Below are experts of layer 9 (counted from 0) of a mixture-of-experts language model. Rows are named router (the router's row for the expert), down (a neuron's output weights, with its number) and show model dimensions 0-191. Each number is 500 + 25 x the weight over its row's rms, rounded and kept within 0 to 999. Numbers have three digits each.
After each expert's rows: a language model's description of what the expert responds to. This comes from a sample of Wikipedia text that the model never trained on.

# expert 59
router:477471518533487485520542488472526503524489459461506457495533544491496516507519502509476539459530520516486519490522506481489492495489513524477498513461529512507479458525481512491522449512512520482463474475526508479483481479538456530508477509486537529529532477497547451470492463502512457513480480485474476529540465533489506522488455527516553473528503514537497484491491520522468516513541490530502536468509501515480496505535541530473466533494512522534497523508541487488496521487513486513465532516508500509466539526503537498475517533462516519474483546511456505481487528466560481522
down1:512473482496497475510487489486470535512497478487507513493509491492471491491519477491497508490498472507524485527460506484517494533488522487436469527474497492492455482492490493425505492530510500483500452495496503492502439476477523518509472499545494498563563495467513557488522502525532482522535514464474509494515513542523484519497493510508473530508535471510506485547464468522540550495520445493473465511519507481520514520510476477505533508494462529506473512527500541468499508460471496547486532520503491507463479511460499480507509484480529569484483521469510468518483549534521479462
down2:513542502544475490515499499449544518457537510513482497468519484547498507509535545521496481519463495480501487501493490530501507495474514478511499473471476503505533532518494510483546504519481504545485478492504491479514533524438489484477542478499475493520508532490529509513491477524526511483472518474486457482486532476476480511501468515531453513436536491462523498521519501512495493453462550492492489519472497512516515538484545478527533504450458472485482510469524491527511470506493546523491500523504518521505462518489514526521524499550524515496505488454515473477490468531422471478
down3:508448463532517519497465493495480525469495518536487467452510476522502485480522489502495510490471487474456530506551524486558538466449521497488510504527479519446499527440526477456482505490502486486484475466520526521540479529483478512524461467542469504531513459508490512503534499527452534497455520481484505530523518521549536507467477500460471479478475473468484524484512485531502500524485510505471532523485504470507492509493457509474502476504553553518512492529472488532527526503490498507507515479481536502517529494470502499510528539481508526500538510513529515528494526488502456517
down4:525496501471514567507474493499458511475506531506512477496515509494509523484467499468526497524502514531495505489498503501478434474511498492480509491486487509521555485509525476567488525542491497514523504512487509472495462495482538492499504481523469492495500510514471499474476513482507495443506470550541506510522482533490502517519512486481503499463535476499465495517516494476491531550467517485426518519516514492487538491462484498504436522469509524527475514464460509449504523537492485514498539533494475474489513571526551504494553484509521491538527539488519502495468501479460502452
down5:521476498516475477522468519488520463478473499480505498497519481496519509503489495507521494497492502512483480526495487507493479514474510531524515489477506527490503512519532530497507510513464489523521524490531487469513507543526542493473506480513484456436491490504558515499465489546453533458478491499488458575547489490492503513515514515509461522484549494485473486459565521538493511485508479493527505520447483506518482486528442531486472518480493482443501458538442504487499509487504508505533467489523454516491448531501523518495550507500491481508514507488501567475505470534527509535
It responds to: Pipe separators and semicolon score cells late in numeric sports result tables, such as set scores, totals, and 1–1;.

# expert 41
router:486513456482511471499482490478489478451489499495498470523508496531459535507541497446480493497475494470501516513513508478554520507504468493525475481474481493533490500457498512470473530515535544509480539513499518509508516433543492504484488509514485503478477500487507527510472490499486504527507525453526444514521479486486500524484517514479458469464502490519512523529484457534482491444472499509496493508459537501541529484521508488547500520563535573495458514495529488523474474527521502525495460512506508514545452549469486510515483499506514501480533523518529492461464486495513462508
down0:513522484504536497494491476537524504502466506479480507511527520519521522516481505503509495474470511479539498490488480532507524495541509459472471497530462539490499543573462522498466461466491484499479493475503464517518476499484436466523521462443509488503479476525460465523509532462452514494491512510484520507494491564439492456516529465516483491485500471494517513462484468529513447545524507523477476483519515542468512496485537488511530485468507509478498478550515502496512497491478492522520523533507507511448499516467504525503550501511532538533509457511478496522497485513513521498
down1:536535538523500505496539476511488522478512524491483489464532535523507529532508517492481520520463539570524506538547497519520498509524460489470491500505511496520467514496488566516491495502494468504475483526503481548503477530499521504488518490446493528508517497498510493468519482519486472516500493508480508487536511483526480493557490451473476502490484477506501558508479497494497491506506487466494498453432515527492472491489493544494436494498500429450468547473523506488507511487528493479521491451507493485520502509466476473521523466443473522500479495529511491541527546499517494494
down2:525518487462533467451513509502459550487460488485489457495497537476538504460494507507493450547470508462507508488521538491517455502501512479518481480486480521495516485486547516501502467491499499511535480494565494463467544478550485477468490508474514480558509495474470505459470492485501510498480505497510497529505523509501455477533480482517486478521529503491517514507512529514497495446485506460497492537493479496459515500503575519511489492478512493494468481503537472509514517502541517497550517558505470512550526502470505492484497496549466487487450510536497522523471506515538504492
down3:529501481480534470517461527495490480519528508488492540493521514542528490506519482515471477520469443516498508487527477508528518532515465544477468518518526444530505506510474520483488459469482497490471477519480506528516517490481496525477522500450480478530499448490506490499517504484531495515499514488513500503476486548450499527483528462516509533502427465502492487461512562472513475478504502525508508480530486439466494460510472496508473532479493488504510530480529495543521486471476517494501529522499497525533478485520447481498515525532467484541537539451475488528495481492463536524
down4:499515520476491494460547495467470474546463493467519486463466469505483479497516540481483524474527499496449509511460510457477513524543510497488485490525505536481504489439547508502496514483503510496511499519504450518497462489512543536493512489516475525521525563496519512489525480465474483482497512505534500467507494511476464511471516464489520487509487504453489505505514519506494537525544492517540538490508463542518518537460462517517477473502490479530506542532488497479533440489493494515499414507499527494522500528533482536522503502467505472525533517529513531524517488492503490540
It responds to: Middle and ending pieces of Slavic, Indian and other foreign surnames, such as -ski, -ová, -se- in Kudryavtsev, Kumar.

# expert 40
router:455478528513522492540507526508534515498498456461518432482504548513469500526500519482479482462547515509503554476499507502497478518486498528470481457461497519510481469499507507468511472490525531479473495495537514480502485511528492505529473512524546528547524494456510501486500492479489474552479499479464505504468511499479532523523463513513537461544491542545496531472515488529490493517506527520512566479499514479473482524503565495478491523476499504493523521480504497492488505488522468523454523493527481549489509511524519510490514523458529495470471513506448532483501531479551484479
down0:517504530504495523476507459512518522513469557465499466500507463445544472503514432507515520542485455501473516504516492513482493512486499521530488525506536492500476507564544498501526476498443484525486496515469484522492506534524493479523505478522538471523477517458508538500511502506505504518538470501534501501495538509455493493516517459530477566491535478515531511462478424524510482503501476509483520492484512531502560455486522507474531504473505507483495505505481530472451489465511513478499472510509485493497529474502493529496485486470522477536532526483500514502541522475457488519
down1:501531477519506469504483494491496480493504463505513496511517465493482503509498472501487506490507490520508469497472467466481487515511478472541496531528484459524496506508515578544467474476494445542511468516492486550485491548514456517472519497534532486487460467511484513469500456484543490488552445514517494517492448484477524529488500504503517450494520529514506466508495513503538461487474568537527478462521494532492488475516515531549538513541482498492490431476486520509525494492532511522489490535525541498478467488484503487503508537495482499494497484489527550484504472531513486511
down2:463482474505442501510494490471440455519511527513494552514472462463499457501479475506537445515535499487504491532510467470482522511512493504532497485487505472479510492504537505516467489508498543475511505504487480452496502511539519514524515485491494520516515521541521530452522480529502457487475455518500500483483479477512470506495507476513531457533521505521463467474510512527509465552489515492495472454513476520510467497509483537486473486481516482555490518530526492463485540481497541502483554516543478492504520545449490505471487496536526540504508501522527538528507481539509520517
down3:466489543473463486518533469520521521492463545473497542495512477519484515474467475551484491496519524483478530490519519457476537485521522510517490485511486529517480485457520479503448499517523515483501476511509544485496511553526498506503514513498524491515503503464492470509493549523491535503522500498428482490463456482523473491483500540539541443533524482484503459509513461469478428506493527539513465478547468492521554515524513479481506537536525500518491527509480512539512483472484500493488502529466500500497531468495445498506499471505486496504494519533466495520465479496509515513
down4:526525510557465495437544496456484495503488482500510528519513479496552468462503486475501494510472525481521499492489497495491491493462470518532479477520523516502420453493505485521488512487483494525494477457500455564485488489521496498551477485499509509492498476522510522476533493507533517509481488490516462497505467497548526472497490474515482535521509502476547451511440525490522513532520496532489522543515548512528484531447476543461481507529501491506513526498521525495536494518539513522474502482495492541532523480529505524467498505479502490493507463452449521500511498466490498518
It responds to: First names or name endings after credit words like directed by or written by, plus country codes in sports results (AUS, BRA).

# expert 11
router:479480549511498461539543480533481489505506541490487473526463459547483502510520507486502482497482529508477468552487478459508538547521558520482463487527510495455463540495485520516514524450485498524470457533523494510516510474478493500493495528502515514506499508466506449518501459513501546480474470487508498500524499467475483443483544448525492479540495510487479497500487505514533517512498488492497502532536494510524486512509514467467515534507475502499505519527521553487554485465491478466467495527494506497506492441535481538538486485496449536473515480509509495495465528516507495492
down0:516498507463539514494497476505466499495482482483462525508492517506547477474491505500516530509476524534496475512525467483524504541491494463489462503528530495451532516488508512485521530535527481499474478438498499477525490539478496493514511484508477525484481473533503511505544490487515464488498502495495518501516544495522509494528528522498507516480500483504520522524490555495521511480534509437535496537496534500545470464486482524491499464506531462522523522497538448516475473489505498469495497523506511483599470539463469470545468490456549462467519485514477496456486518512478499528
down1:533489474471485501449499511487477495477492491484475529470491497509492553520525482551475544490477521533492533458511459503469495527511504515475460522494505506469517499498549485528504479521487485535485496510511470494482512502505487514487507519503485492492531516517454530504470498493476465441533520476501515485493493542443482489509518479507518473486487506515473543483494492516508480460486524494512507445496456524533533504528513524519523501479528495507527503492460500582482522513534543504477510500529529489508449537456495443526462494512474489488522504475518496546487559549478469516
down2:509504441501489501485498503475531480480527492525494514490512465483490541492502499453488492487498524478523495486535493445491498474470535466530513537481466540534473497504477502451488476520513493544480495414510475526505477512486556516515503507480517493449551526519486543509522477555562477558502522491486539501444520497490493510510466514484479539522485495504510466482531513476508508477462507488539487461513517502480486487494518528505507487485518529508460504512530467489489455491497530500526504527526510498482526495473523501488483463477542507489539485515509472516554495471481500532
down3:474532485484513489471498502497530505455509526519503501494505482525518525490449500490505451472519501485502500531519469494486504476501526488502497481458480467459518533509464514525502519467507476510500530469531519467527554553470475545494502520530526533473525501526566483472539472527489537531514506526517487488484498576498467460484478488496465511500478482500480502519510501483507477484483550498464515459499532480497504523510518488531511487514492471511461462499504525480513538520486524499501490519541514485515504521497524500494527435481508535511488551494472506499462460425474527463
down4:530514491514502512499479510463486503480491525500496504485556495479485478510469528492456546494506485526496527497518525503528479518490538568510519513491505507498486421548494537506484463471542534526521493528488482473540473492497450534529589521534524517522468494460520519499536536476515477451520472519519486488495495518527519503504473526524511510516496507506523500495446490499491501483474491506517472505458506479527499470476484481541483466473531515480484497466511475498483519496502507537552510471514475484483513485477484430489510501515518473491498465537486513527506484496462539470
It responds to: Header and label words in infoboxes and tables, such as Preceded, Succeeded, medal, Latino, Species:, Turnout, vote totals.

# expert 35
router:475480506511516474523529499490518472500533501461514501525508527452511466489494478516500495465543518501464465478496510488498494507467512541539446524476488479462466489534500528533466457493491494488473497474521534526514465497556471532519486503451531520486512460503507466498504511535485468529480461492489507458519495540487485512518448490538544481538481511508489502509512513523552526517525516504494524450502535534491484510480556523467468548515515475519504487505544494514481516507534459490463536525501474525491506519530517478494496497505466492455483517528496546491532508466515464520
down0:524539478490533527448477537516520486516529524481503520483489499527513513491518492494554509486483513490488477546506486507531525552511492465480490464502439498502461519486463515542524504499494487493485479512520496510487509520517486476535527515516464463461462481517505489495489446488530508495520517469538486531518532512482497474467482483527473511487511488479505467482512491548501530478494503519498494522482510506495444488511524547505510501524545530505480446560512451494508441498460563487446538488520503494508471501506486523490475461517491490536495502520519475493466464514550492458
down1:514525504507486488498499508529507480515508524463493524463490495539491511522500491520485502481480533519452506519474531494506474494530479549483462493479476479488515467508529524536465583514480557522462534456484515533510530478466544511494505490473472496527506480509448505525488504487502495500542555533497501506510450474475485504513458509512524428497538517505444519510521499489483512538552496508442475481489500507460516534459518518496484464494492486498478492503500512483498503483498477482542491550512498502544477509528471525492533486497528477497504517516473450489517519447500493501
down2:475495488504527478514533517487472478431466524556554492536470469503482499471526522469535492474492498539510497489501465527501522519534517471500472539484513518495558497459515534525503517459510474536501460482514458482503511504518495471522509485500526478493507478483482495455484493502435518507499562466520460485524508492526478504455458476473480479521522469530491506535504488501484498469519484479518511538483515529513473474520479522538521529511524542521477513460511463565528461489512486477461513488517510485485498487486522481492494479474487510524478507518474508479490481541547509511
down3:489513509506501502493522523507506514463506482500535517536506498518509445447505446475542494491502488481522493492498498508485500463543543515556506519481493514420483534509490509496480510496503518467457521476519498517484470477502484486471488507495487518547494492482506515475480518499511492513470483540521479488503476490479473546510449459521505540544463517500527507490486503534513515508433480477513519472521503548448553523468538462514509492527477506489516511503495510490522491474510542479485504544500476512463468551516516541462527507525454537547483515518490505460508485492485525533
down4:474499519491510478486478459571499501505491507491457500505473514499456480474502517482468455479512478511496530470528532538494478516484491496462462560494494475463545562467477525512489492554526426511503483529495486510537506468467494538485518515511484500510494462520548486515517511464524521543501506485494535504524515513515495475516476458505504525504511489506519464487527484515494534524472489453491514498499544533548538529529493526514530533491476485514499483474437495494514480497548501503501483461502509503504451501558478486482514451505513495491475513489476480511497481526519511506
It responds to: Pipes, slashes and unit marks between numbers in stat tables and coordinates, such as °N, ′, years,, and ft.

# expert 26
router:484524483497549467498556491509444484501534467477489539531505512496485499504531495494498476489486474518508534503507524463496504539517505459500489544539541504495509551515505525543449527482503476540535481533495484483504487521504471487482494449519492501507495478510517523515466496463526482502543538542511505473522490501488462489492523458490458508464487488489531520469486466513502501524542528496461464528498524468521509489505500494490487525452482461466503492466515508489511521518518507446483465475505477486554496498527474493488448497463482471481516509455533445467486509498453519509
down0:513513522512519474506506499542509490497511447464515519563487476458475446479522518525504490524527499535465523482500477481512474471516460502499469489507513533521482522467503546503524456472498464504490505495492492516472536508522483470439504535495513474552459540460490482504542476519507489494483520537459517525527521541478522522477506499517464507506483496528522489473488480485495470515504482550503472549513460562490505496500546512482472542524458508516491511497541443497489508445539496491508507487496473501486492504516494473476473511495503493477495479547487508500466539484480541505
down1:532524483518514526450503517500495536518468509473496533525516519527510529520503515452499458561504477476526521506467493509572475510528457528499513507474484531485475521537550520500456493528553491503491489439527494477521479501482507526448485538502476458454496501464513486483477487480477520526475507517493507512498499471514496518470522516452522520464484514464508558545515512491505520515518456519482481481516494518522486477501495530505513533503499475509496521495464507479490462538475468491497483440481480482483508502486501547481517508461530534456473490521496494519534523500463491520
down2:493498512571479475531459503506485500505555497493492511522545466532483500490518506524532509498548460477549490488529474497510480487519565533490527472444494461514517534516482463521474508558491486452446530515517470447509515504497489488494489475556516517484502477476521485500496475524473493486472506526461538516497500500492490529463493476508468501477455475482540473499480508526476517479513503534499478513502498531553507486565483474512497517522476497467497499483507512518513488492516518477503480465457513508461496468491486474503521509442548530501525514509516511508529481479513498522
down3:522496507492487496508514520522502512529499524442485520526476486526512524491483525489500477556511493493491536472491533484481459492484519487506493496479486492468496459513534519526520483506487508521481542543499507474508472488480472499557505505514520497463549542519517499493484473493490486492477482510497523480483493500579510528469492515527477555486480485509480488546445465512508486485481490479501532454496531524486465541492496521461517520478446557496460538472495509500508530527489514541486476496463542488499446452533485545499461473479517529507498470489503522479461482504517520451
down4:520488544498507497477517478494490493500531507508468496552517489504515452474535503474478497449502507519476489478541530498534519557506512514545514497507482517536478468547513497511474513475512509508488522461520467441501546504481534499505489510527477515486465504492498502497481503495498459448510569557506512503514464453533477478486488528512504499478434474512464487480503500491484523479473479503530483456507517511539484516481504505532493471521499503460520495512527496511507516481481450505511495530527492484499490472524521514483541453491493512465464492491525572488533515498474504432
It responds to: Opening consonant pieces of content words, often after a hyphen in species or technical text, such as fl, sp, ch, -f in faced.

# expert 7
router:459504516520526496504477517486514485490459533513486472497501525468476485475478531532548520509473493502496513491443461484477509488471444488521536492460471477496497520541501446550522507514475472506523513502563544514457481481495511513448482514494486445496493524498479510518518520521493531532479484481477486522460494519527500495475523547545503537504480501472497504516528531510550464499503458531497515482494523459462463453500517513505496531532537456519533472499488475487506496516497466522511509511516511493516499512527461482503548482494504523546501533509488515514525495465457458496
down0:516512497504507479518536471479534455534507529529503530507480491527499455463497495444501522545491477464482498499545550554499471519512506526517502491503500540489451499497540531509522493514470495511515471486521528508501469473532513499498495492499519490472508469469481463470499551486522450468492431540526487512470476530534515518483502455501496518489468557524537492537496506512512480508482532501488473465528503467502507511501513516531478492501480496510495510486486560466517503487512524464485485460482517486477479477496523455491495506498488480471471480532541524507559440530509517494
down1:534527490497451505502478465540468522491519474514503556501495523500518561514516463526502478485500504503551508476509478522514526511489491497495519512512504499548492564488492490520460521476499542493494516471479515494484484542515515540541475494493453509533527502502444491461505464494496514490514502562543479461518549501469508486479478505510496506515494501499464440481493512478470471469509531502494490504495484484528497534450506475561485461481490508518489470532521476491497517478527562516497494492515504506519457470479532496508513521455503472528489506490505503441467504533549519491
down2:518507520523519496472474502537482518472545542524473509509466496516497507508497531510464491511474446494532514517546479496501512504490515500492524516506473502477532545470518550538489502535526464509497527466489451491514453492482498492499491466502516461475506532504522498441547534480531498478487463493515521459496501488500530450496532462542513476525487549564517505500485522506469512471525508500513469504464457476522497517488505443480542460498495503513506518503505463543466451524478497495473540483484511535535479506504487456475502473517488519487551476506518502485496488536525472498
down3:491490466506506518452489536519479538543475496473460479478500471454498524460531500464479462543479449492500480482472481529499491494470537544530493438536512499514553483509538491548505505528483465501497522489487529468495518520494486515506483491459491516490496518495536525544488442520463499495529493489532555492516492488508498495492526519498539469475532493548466508468480523513488504476493521567506497516482489515498485499513484553514513478496490519511489544496486512447509529501494451468536514476490459500513520494513504510506486532521514550494485475506539463477495512526494465519
down4:486508513536487520488520473519500488521521521504518500466495523531506493506465473519480528532515530498519484498514512492497512491491510490476501506504440492502479548493484484483482511523548458550494443482477518475479502485517552516494523473528466513546492490511446471450544530520466493515488523485473525535478519519500546515497507508551470469506503525496446484455530440512503488533484473507454492469467500559505520477506520491507505455497539491469442484529523512537474492461488520508473538462479495514495475477542495508521498460482526488517525540495474479502490492482521510482
It responds to: Prepositions and markers opening dates or places, especially (born, Born:, Died:, and on, in, from before dates or towns.

# expert 18
router:497504516493528484494479473546550461507498506517486486501487522459485442462511530455451510484496466504496476485543521451480519523476472524513467479491505444504502479465502554531513484496510489510509568476486506532509508467548502485536531529522508485501494549481504475528486476504524537533527509525516504496497468475499522492476478541519453505503491538483500491494480498529521468507526554506527519473465469491478480481504496492491503518570540529518502459533537469480484486475539488481450496540478511502514461524524489514487513519494531491502532520511519517499492468481512523516
down0:488474481490546507481507522525486474500530530462520461504525495522528500530571486552503479480511548499470489482510496511506488469444457504502497489468455506462459505502515515494489507496543519504515463506555539490573459516528511498508484490490472489457501515477506457520519494517489514472512527497530510510522464517501478494504483504520507509491496506522487514510494533546491536475535507484506461479466514515553473490505518500490481498525510465487537499503490498536517480456483448501526510548539497449478520497510547462474481499488452479490508455510479481516505547513532503469
down1:485520492475508548480522518481445485515527516530465477535506505556469486516534504523476471534467463501535478520515529503529485506549507470470509486457556522492482505515493517509450542488494499529494492482482543510478472520495525497500459502510508470489483528498508559520505489478525513436510480543501502490535468492492507458506525498524547499551465508491483519485536491485520521530505463489431481492497485495532494572505510501481478501499510515504478471504506509486507449487447502500475535508494464476499464511450518541510491521503510500491470472482499526527525531500497492512
down2:482531489507523543495555478483501546479509499483543487468505523532518509459517496492487476516482505537503535505501486513530503512521498455452514470493510509508518552487464499484502515533486536493534497466529500520477490512517490493471513525475497535517474493530444551496461526526502498485498499475472485489473474490483470508521492468487440492487513488470522497492522540505534464521516484518488542480514507517519499488519507469511551529456476503474450503488527517487542558534497478504544491485522465477516475437517485495438530500484473459479454503503476540505482498529498494462
down3:485535526456486504480489480530520499469485523505465520468504546516522525499504496480523515462492476507487543506483486505512480550493494486476448552485506537503500456476471511482447485479450507443497519504485460507518500476514532531484472477494486449567491501521489522488471523525528497516555529491496547492515498498533503506490498494512485481483483501462495493507451533521502489503510515497515480486450518491526489510539474470469506518487534534560505517485514517473480518474528550508506489486505557522503486489450514472479469467489498494556552492525500483513481479505507544494
down4:530547459494487543530531544511486531456490514475479516467491533498526539485528536511517506523483476505456503506521502515485478513472464516522498545516513462500517492489499541507469520482488518492450488494490514488512534496516489451513507538492494534503475518528441511449499493465490491469533462519498485499529500514510509495482540502472507445461514505470521530468471470480502514522525520492494480522504470485550507503522499491473461469479511455485483515529522539474502514501504478503552483478577487523520477501483490513517498491453533488461526531482515540458495483521531472529
It responds to: Opening parenthesis fused with a capital letter right after a person's name, as in (B, (M, (incumbent), plus name-suffix capitals like Jr.

# expert 21
router:539512516487496521483489514477522516505498497478485518508473525510466497477508514460449507507496553468506482481498555510505522512523503456499458546486543485505530451530504508468537529524473519500530513480487492491479530481551497499509510461512545506496475545485476478473521495446501466510564514540464534497506529499520542478481521507500526510516523519491521512516486526536477533532554514461500502496504479497532492512480486502465468507480496493492511521522536456448520541452533489510478521534505456494545521497509539497485501498508505518471448504512544508498490480451525507479
down1:488509482468517469494447520477491526523502501519495497536524490530487481537450444493495510490493500516507503516488505498445418503493495536500556516541466530552469503516523503485531508474499450460500525487540497483469506505504461466499527456508513520484517526519502483491493524475502475530517520482506484512466509518452504477501508501519484529513483494544495478489457489526538514504493504504524480501521507442499472487498486460490502513523555515497537460511451527521501517505507481500449516520467499521452491492501525520515511488485516466502529448476527553544554491506520493500
down2:506487499486515555491490516512537534458507507526495475498523477522481490494492484485533486545467537525489463517485541509455526451489473468504482527519477472534530477503544501503493475490519530509529486480460502483523518502440446494544500524491512488476472495450519513488510464498469506441513479494536516474478497491538510492546482473493475524455490458523549522496521496476488532498513543503493542534486499526494479535508518512446495525465536487489502496522453508519511474503528527525488552495514517512526474472503497499509487459490511487521500526435483529502486489482525467520
down3:526535590505442485435520526473487490529508502503530522511482509501508448507522500499507469471496532488477476502489494505506506489485551507509433513501525515499469455485501444481498447490535500486523489530550494469502540516503489513502509516532448478499499534522478479476521501501530522511505542453481529525475495468469535507514513510460490535498480488449515517503474475486489485561545525486478517518527508481506471476473514515468512473503533476526464524512487499456495495462511507526515509482539479496524517517503495492460509512518495518485461481511490489494510486506536494458
down4:499475532491525503486549516515489567527461493471544518500513500515430489522499471480506470503550496573506457459524543456519503517520541488533481527552455507503496518486488481515559492463488524459544507471495467519483444522545509538471493461476491496458502486489491520509492494506538487519476516511492495517500539486498497491498496447501495479511478468508459470500528509487506483506511552521506517481489472464501552480504519458500470518464506509504512510537536505478502501508497487529497487518477498499493527531489548505490475536485494471483471463492499499494506498486519520504
down5:513494550506489510456523500496484492549452475501487473461486487492495518511466503534502457527479512476460492513513471502479450511510465512473475488461468563499521547484472506492514505525514475513470510492477562541483467482477522518504520517503513519537467490501509544473537480497481512464503496527466483517499536471479502522477495495469508548518525525504535441535485498500523518450480498570476448537553549486478495476522515517486477475498471496526496525521462502471496500491497510511480508521522487471517486488520542496542470514546499500540509484512490500508487488474507495517
It responds to: Opening quotation marks before glosses and titles, em dashes, hyphens, dollar signs and parentheses, common in etymology and LaTeX math.

# expert 55
router:513530497514478530514506473484454535489485494498456540477528500553506522550520472491495518484450471529543482524510546494539493481512483491504497496493503487513485519495503512498506555475479474516540493508457440519511478483482506483487517483476456508504456540510472522480494541491541497496534539507498446531514522516514491518524524446483465504517513518538543531498466465463431508467467490511490511515511512535468531526519507499531479496463502495499508489490503502523514515492516529521487441502526450507464515496493508488552456490518465508481525481512530457513516509493495506488
down0:537448515495493511519504499503472528526503466510546505495500455509445468509480538540509464487546487528463521516483465524478471513532467465510477502480469541508514522490541479482528491523485514456491505452518455547474514551478517495473520480485504463500481500481516519515527496459483490487555509493502466512480521502504521508491520533489527548505551490485510506497490493515493544502480456491488472547486460481483497500485529465484468528490479485504483502490526556483508485480535509489522495514476527515498470528491496510548505516522539496472480531530476498453516533535470450523
down1:481516496516521484498501505499507527526459511495462474484450545510475489485508516510474489505466487469558480479512537501497514480529485494541512506482507541510464531471540503456469504459488509519536470519512487451421489528512489492516534487501545530536528524472485489534476507553513452496499460501488514537496470522486507484488519482480502506523478491535515496460467501508511517494535495533505488492496501516476483516537531503477476501511480488494480476510484517541491563504525569505525535473485472514522479459495485531510486510491494478494478522560462442507507453487503498477
down2:491484473516507515493518536495527534506523529484505515508517523499503551471466505537503486496439489492501523473535494521476459492461508468529490491526484524516491550519486520487539486502515511503463493475496471502464527518504556476492500518471504517466496526484505523492496485452475517534504461468504502470538534550482480510499524502478442513541510500519480499523463480476516527499510500500498510508504529509499512512472485472503498512498474447514516500482509487544540536493513527516498488477499492565480523470467458416521506452455513464504558511505489515540503454511472472466
down3:507527494505510498487500540509484490490519552544533476470470487507533509505452458508487481459480517479482505532509496517514511550487477500556499471436518471494464511486501476521465482488530486472532515527457494474466490532478490476528470529487528461512515474457489509502527513520510537525518517463546495474458490485510504529497512535510548511529533534488506443503552506520503480532527490512482444479526480535479506485519497508459508494500486466476501482482522520471465479512510502508514496480497492513474522502496498530520501567505506444494516471517525494482557479501455508526
down4:537501496491490489466531520458499539495515521506492468525487537497512531484501475469488557507504503511489516472448497473520458503525509493508515508485510524472518488574499501537565511503474503489536485512502489470527460514514502499552503446515523466439518473499494498520486500522497481489459492473515468492482526498522493477493529507464533521504487519500525477499521539535472464529502505495506436520487443508467519449581519496474506460520527472484509513477505476551505511452466510498480495501505463495520489500458509506471511499523504529528532517487507496518526512505467512479
It responds to: Prefix and inner syllable pieces of ordinary longer words, such as res, tra, cons, and ra in embraced or retracted.

# expert 2
router:537494513541461508497509486478500525477465497498534495531504508527457525495513511452479563465523469487487514436514528470540493488491505502542479488484533469491506466511495521464520531546496535528518530496560532481505533487514473502492472503515510509454524530457460514486464493487485468528496522456509491533531475499499519520499516510498492457497534467504485480515460534545520542543497512489495478480452508525541507509500502497515464533532514518491493527489504465502482509473506474552482511529477505519536468532489502484481479509482533511490461507517523510515466514459530484457
down1:510474498484528502503493490465506520509499550487484492456471515516487486507473497525490524520509530533489483473493495528513510492515471553498485537463424469494453496525474516502490459505492490479463487533472493477545498462522496538503471510510569466519487480525488476499554514503515474485466514495498504519495525560502577476507506511539503464507506455469495494484478510525494518422485518510483474509485499430491507486485504498566512541472531535498480488508522515517520499493509531528539455509524518543522538507500507505513508499469516507515488510500492470491491495507464503480
down2:533548477429505511498472470482517501505476493506463471536551512509480517492489496571491479527490503513528489510468478477517502520484545471492506493501510481480492503468484549505525500450494494467495465502479503495524514519527483524488522491469511471482493529512537487493470521490501550501481516552501472489518532569503481497519505452502517533526547554446511505526505466514493512549497519472453521506533490507516495505480511489493487480474493544474548498502483474493479476523525493466506464476493485496534465485465525560509519469512490503518543532460490495514492492504507457517
down3:510555501534508496491536544492476480518517534495521513482460495552523438457488503488526425519469526492497475497541503508551490549504512509500537498523516495529528464481466497493539545515500517489488495530516572484503508493481499467491543474519505482482489498479490466470520500465483512493460503518472492446444505510545474498468515529487496454518514516474453548504492468521515496518483476524497490520504499521526515514500499476491506457500502510496519473491454540478505496495495468519539475496478522468523471515505519475513488493517506537452484497455520478482536479496504486514
down4:469486522479488534468473489515539533489487522536467483492477481531522483470508502492495504447500467549522515505481507452457556477510459454519480513493501548487516510489472461462506443483500504496540467481485507493562498479476498535527466544503515515539522486518520517483511512481501521484506476534494490485543475516531520518471530484469480482485514484480529462495474545461541498514496471470482499506518479495523522481507493492476489507472483477538502477521484485490477481506468547503529543491514550513516555483508551529531471482470510498494535546500489495534519490505493467494
down5:481496465509533509489508502484499524485503514501499509527492538516507525504537486546516465475504447448550477534510478519461526454516483485534500502478554501512518473470531539542539490468510485483478517530469451525494520495508532527521508519474459456491516526527543528487519512527545544497472484530465515504501458500450508495478498485495495506455468534521501488504495541488496509465479479507527473470500453456527516495518533516471497506542509491479475496490475512532486483479490517484494480507484464475517481451529508456484476461523560490483533505515498503491479516477499515541
It responds to: Final suffix pieces of foreign or Latin names and titles, often before a quote, bracket or line break, such as -ensis, -ović, -ová.

# expert 6
router:514482464470520492459465539483522464475508506470512459527520522455446482458533491517488512475511524484462473460548492518524475500502439516507496508471508477518486500523486566484473468547516489479451521482542491510503519514544450544522469484499513507493456482513491519505513507500501458521483493497462523500484478486480475496546455507491530514487481516491490477525520504508515542504526519511511529471525509527502492476504514536473498502545489493530524485478532457491439477533538469520466524525541495550492492509496499497484504500505497514469502509512467544477528493500476487473
down0:449488514512512506495490542488585489496483457483515507504486553491508489515481501489483483481531492503496538489470505472495473480500500528474535499488473550480502467491545504516535519491516479539475514526493506492530497467522509554537485481466515505482463477508495497508540526421490492495496529442470463516492508530491507521475498499542511505561502504518467491500511517478506485504505480493466500499486477496493479527513460508548490488486459490498545572487481511463534474515471461512512537487499534532484481530480518477490508500487480456532500491476510533474500518515551513461
down1:555485484518504504465479502529540555505533505523447448446515522530515481498496478480483551535484495484460471517481512466536482515502487486483488506495489464476534488492521478479540483506515460502508469529535508502497506502509544517504500507538482481447498513513486471522491505575484487463451523453512514531541521493489480511501520540469482484481531485520508439530482489504547471506498478506512486505492512470497524501497477535483505477522488533478503499530517478529491524545520504489500528480466445461526499517499495460469484520464493517494506484509542526487459508468501471520
down2:492496504521492490513534462507528472500521505532519475507512537489503478467517514458505511468481532528515496512488495541465511487533519533517524534487493511487498497493505505547546520445489445488545502485470546477499543462524423480537450510528521471497510492482505461460490544511539502475516479482514503494498473526466473477487548530496522477488463493441543479529489505521509521508487465526519491511489501488479491519555502502504531458489495483496492503463489466486531516515498468481470516485461480507483511536519494473482568452513499494519502515492498486511514540523523509462
down3:505510511498460525491497532476513504506500511484507480476527483521506476524522504500493529482475531524475470495534532479475485545497515501570467486484512516488480523518502503472488505484443518500502490502559483480476509478556424524477461513518484479426524509504539515498488485504508509510466476504519569542494448487496510488489516458509503524473506441460480529522488507515480488519522518530518471493497523490468468508544499550474460511487509480496471489511493502500493488507467450487515510505577492505487482473493514541504505494532526466550478527502496509510490519505507486461
down4:544498480520517497507509460527483514470490504477519499509498497493511499489493511484493527493509527481500544496496512499489493472470496468510499480520551486478509569490491502496566513517500532480436484523481497489445494495526482483479513495468485458519480513493461510508521535506484500502510521590445553571517463517530480534480567508489509478451552450494514505524494445494525504531518477492467504467497459520474516499499520500544499515512530510488511495481532481498505480452491460487518459518508491493495474492506537525497531503537512502501496489470504503502506498462498475488
It responds to: Pipe and semicolon separators between numeric cells in sports statistics and data tables, plus score-semicolon tokens like 2–1; and —;.